Experts of a small language model.
Experts: 192 experts in each of 12 layers, 64 SwiGLU neurons an expert.
Training: a variant of SOAP for the experts, 869M tokens.
Below are experts of layer 8 (counted from 0) of a mixture-of-experts language model. Rows are named gate (a neuron's input weights, with its number), up (a neuron's input weights, with its number) and show model dimensions 64-127. Each number is 500 + 50 x the weight over its row's rms, rounded and kept within 0 to 999. Numbers have three digits each.
Before each expert's rows: "mostly gets" lists some tokens that are sent to it at least half of the time; "gets" lists some tokens that make up at least twice as much of what it gets as of all text. This comes from a sample of Wikipedia text that the model never trained on. Tokens count by the router's weight.

# expert 139
mostly gets: "The", " the", " keep", " get", " see", " find"
gets: " the", "s", " The", "The", " a", " his"
gate0:502492544484396483447569385530423583451506564511486544512452539512532582460536490423595519429529572499477423481482519483490591478407486511446539432488496510496504497536488451574524559499460489
up0:551552504497441580525496478504497489400516464494543532543446520484448548515451475517470518454505534560482559659470531485534512565480445446429496526413596455402429488481508535484606476458561542

# expert 176
mostly gets: " Andrew", " Keith", " Robert", " Michael", " Joseph", " Richard"
gets: ".", "o", "e", " de", " (", "son"
gate0:433462498462494479554433431512519516507446480594506528473463465470495617451485480376494548374434500499640433572461473543473464578487560473512434579521469477470533515513493438503504542532514463
up0:434521479483559476583568504470589461564533520614519499474440454563532520525498484530419584440492479563524461458449500590455547508479634567465583554576474465456568497511500534435497562428485504

# expert 14
mostly gets: " been", " has", " became", " have", " would", " was"
gets: " was", " is", " are", " were", " be", " had"
gate0:479551519546515454551499498496560529485490523585506462412486505534508501423509618504470552538538431509472545522489385474491556454500516550543507435544479523443622470527519464481501486554459408
up0:603487517458424515447588447464411502505631509543466544517547556499582505573469389504526403450425543551503456462510509489427412513582529477477513488531498454518489538516451595437538516418512499

# expert 134
mostly gets: " “", " (", "(", " ​(", "===", "which"
gets: " (", "\n", "==", " \"", "===", "."
gate0:427440509486477576534553503512645522525509560522555416526617482460588512510511572531511542493447481519454508445533569586501540604490440530488444570476428500530500438505506497483551409508511411
up0:592624531514503485563609517487452432519420511494527442490565553521439485547458473539517418568571480502576522553443564520433504544374488578467491469551494572459505544482443545553461540576507508

# expert 42
mostly gets: ".\"", " Website", " However", " Notes", "\".", " but"
gets: ".", " |", ",", " but", " He", " he"
gate0:450580529435393519450562471542513489542424495498550515457485514510531539522440591394561523538497555435453515461550449456495519419481495460556511510455519533457583619545434469441542534509447464
up0:424520397499404562440480479547538436413479518436438487454364529423440472418512448539411460529425494449481544462526503441546398440504451581475512490540447520482508557429523481488504561462527512

# expert 138
mostly gets: "The", " largest", " highest", " the", " oldest", " Each"
gets: " the", " a", " The", "The", " first", " an"
gate0:521527525501505474433457591417477501535498577452517488477538341521484522563485573521523462521502435516569476537554589508456500455410465531456407473389558532541497435535504513491567503482486463
up0:573521513549483482461520507423486407523439486473470514534470517478384509452532537496527411505555552450394493459460525482481482427517586466530463588522498547538537632513512418591449509585538502

# expert 19
mostly gets: " Votes", " households", " seven", " nine", " twenty", " six"
gets: "0", "4", "3", "5", "6", "7"
gate0:380433518492529486529504434450444495560487510490515512561517396501476322459452522523653495481446424477510516444467439456448468395439504528481504465503483447610454479525624507524445471421623503
up0:529528521537443536541527483455623509446397463448481489466552446541440506499453517355518542560533438421408607588483496527426476542521465522482464508516547423460502511525464487399430502450422507

# expert 113
mostly gets: " William", " Muhammad", " Joseph", " José", " Ralph", " Charles"
gets: ",", " (", " John", "us", " William", "e"
gate0:429406463447536438498510578440433482559521443471383491470477416597499564441522537594461546510506468504447533603498576453505580532489513502459486599473533473528508636494464407540506510511482371
up0:511511439508501534449474439452442507523473476501465454496560429529474519560429483435430502470476408545491517578540537478503481584569496482520448623446484565478477489457595541496539485414516584

# expert 11
mostly gets: " Written", " Release", " Authority", "Gene", " Founded", "frac"
gets: " ", "2", "1", "3", "4", "6"
gate0:567491557433518507555565438478449374442560513531491581443462495456479467442515541511528427505558522513497508531494479410415540510473532503557516443474467530545512533537509487446549450406415434
up0:503539546549515439521583519516497607401568412555491588555546549564559503488444494408574495535484529579483415484516469552535525436439410533488580493526518453539471531486399566493463479539587422

# expert 6
mostly gets: "⁄", " sq", " Votes", " £", "conf", "first"
gets: "1", "4", "-", "3", "2", "0"
gate0:499473515509462475475511459519483568485545517524455494382495439483488493455506521422549407558505428529531498541502476470468534462469477507486383494376515580518486487545593539516454529476532491
up0:500490514519562546493510518483385574452444488386522452520385422430472398461524442457514434480537422536548479464453505433562462502457580521502407580523400581522482511547500550588484483544601464

# expert 81
mostly gets: "=", " GBR", "featuring", " SWE"
gets: " |", "-", "|", ".", " (", ","
gate0:532508494459449523570438436561486549512525478564505496495496513567546462423498522466547492534510466599491370547511593514442556557472569487486615553506564417636535543543463435481509483534448487
up0:436472542552492445506496494591522498525551519429494466486537506465504505588606548421468374506523482587499462456531588581445501510538538459584542521550377469460543524520536463472511595592456514

# expert 79
mostly gets: " born", "|---|", "ย", "е", " Se", "п"
gets: "\n", " was", " born", "==", "se", " He"
gate0:502543502627464489540451537537494482515612550438577570542540500572442597507485508548533542516479562445531511521502516376478514540546562482460533552503492508486496486531550508519481577517456516
up0:491649432514579550414516580511523455482526510456466453547458514520460563500520461532404516466518604493480506362513491456488534473491512548463413565591490515471464453456570544478517520498487462

# expert 128
mostly gets: " often", " usually", " It", " commonly", " particularly", " typically"
gets: "\n", " is", " was", " and", " be", " It"
gate0:445470500519574503493477527628529552502433509552618491491458492532466589441500510450495522517558442468460487500473472603496582575537538519520434549548544518457521514534550479492488524456481437
up0:438568486529504519500513459502509526450510467541537516528501489501461558615475421412460433572504516502542505559511423583526488563586518589507485475420552450612527465488541526548489500491514472

# expert 190
mostly gets: " organization", " politician", " Museum", " education", " competition", " Committee"
gets: "s", " University", "ers", " School", "ation", " station"
gate0:390439499591486515569567570472551505468567468581435523482553511451493496473481517378486476399517450516425478447458508478551502497559508463537544536531417469473510464486540502392433393474475434
up0:511533505588483552414454548558532506448494520464552454590616542429470585522492505429555491591308531543466568534507499494471518461514418504428418438486411567493495575509469391416477533464439494

# expert 174
mostly gets: " evidence", " Animali", " power", " activities", " development", "km"
gets: "s", "ing", "ation", " km", " a", "ment"
gate0:550592516588496576517553481527469563465509543439582455497488476511503530518464457454473530558521454538486441521518494539495482498382484536544482457544491452500463464510441507530533389544538608
up0:493475481526538512459591540503481500491504558493514480562450493514491506519431487508471542505380516483491553378552488476491426433554493546458468481538515398484465441458467605478503517440507554

# expert 117
mostly gets: " often", " Succeed", " Candidate", " There", " usually", " been"
gets: " was", " were", "\n", ",", " is", " He"
gate0:454535550482464454549506409578515521532491582531580505497559444572590513414499490523570455436506492474549421395527438509398436532453508515470501555507538517555572485543533529523556508582478441
up0:536447535450475510445565544435542486446498513536492522462502515579502564550552456500554455509547462538466478503403547531487659516453544549518519522489510426460565590555484471581447480545466514

# expert 186
mostly gets: " William", " John", " Robert", " Edward", " Joseph", " Mary"
gets: ".", "e", " John", "a", "ton", " Mary"
gate0:515545540562427483562599443428574531530549581522488544560558525507627439489455527448562528584447533500384543478504591514543522569442509455631432502473472454462478518516543445482497561487549481
up0:477469494506531523541523572496469445543543489457564510460571507524543517490552546509477447465448514517460505479435472552470490499529575480520523532476510426508568477524433415504503521592466497

# expert 33
mostly gets: " ==", " ===", "History", " without", " =", " ±%"
gets: "\n", " =", "==", "===", " ==", " ==="
gate0:490504552537497466534483525453455527459463495495514653480558466499443463535498501533536515467558438557530452500585610519478409459566515501531435406548510514487473417511483514507533550512449496
up0:417424428458449461521525490523573458638538465635473517434549538525550539509559512430425525489403427478506521575430554556477519508505512502451539464455560537527522538496558521534535498564446512

# expert 0
mostly gets: " Regiment", " Cemetery", " languages", " Airport", " politician", " weeks"
gets: "s", "%", "\"", " years", " School", " year"
gate0:563580558450522495537588453524492516473521575561472482533534467499564561442533530508552454492552386529441450515476459492517542535518466472542538490500521390545518508549503489518564545493450503
up0:471572470530546486516532386491535438605477442431545489527518466480534428438485465479408515439530578568497511501469501477515527476644480485466502491522425551531441449462518553557471554495522505

# expert 83
mostly gets: " loss", " students", " problems", " programs", " studies", " education"
gets: "s", ",", "es", "ers", "ation", " and"
gate0:579454536509458509529482494444563530471535545497546546548494505510535538572542538442586507468457542500431475554486549474411449615500476502475512527491555493520543553559414412384454474492491569
up0:437504573442432560401545479497551548532495494524487612466498492456556547529441546446530532579614502537441468458527533549551564516518545528486571483554500422645559564549544480539588558400492512

# expert 91
mostly gets: " DF", " Episode", " GK"
gets: " ", "|", " |", " +", " $", " −"
gate0:572455572475421525539576472500619524474490605508531471474552451506475548549497542456525472520521519519497382470600520480539452500418412466569520511465428426487598597524499478479457506456491446
up0:485606451518474525532375535509439523439455446431505489516571517363463541500406490559432551478490513505503565550396446445521595506582478521502447551545574484581489407457544428508512505532552591

# expert 156
mostly gets: "\".", ".\"", ").", " though", ".", " although"
gets: ".", ",", ").", "\".", ".\"", ";"
gate0:591472539473443516504587445626567486478479447500532464497458447547499527542529527526568489545483542441512484512434506508547581580467486547455484412524577466535591456532530492501515516547515504
up0:561514540443469470411591524512506427503506561509559530483543536501511564581569542486583447571509473483470489569544456494506477513465577463551471491511542505532507485531442435534550387520545492

# expert 102
mostly gets: " entire", " previous", " subsequent", " recent", "Dur", " same"
gets: " the", " a", " his", " this", " its", " their"
gate0:543538512569508435531578461517514486516503574548519446455459492458574640543451536420478497562419454564379534501435543435488543501419501464519522418487520510573543480546557503452530525506474517
up0:551452527496430511479606416545620562526562445522524575529507602597550470508539504461507464520525451508539494485544460504519573588490479496390481521484468459506479480521472445435526536560467484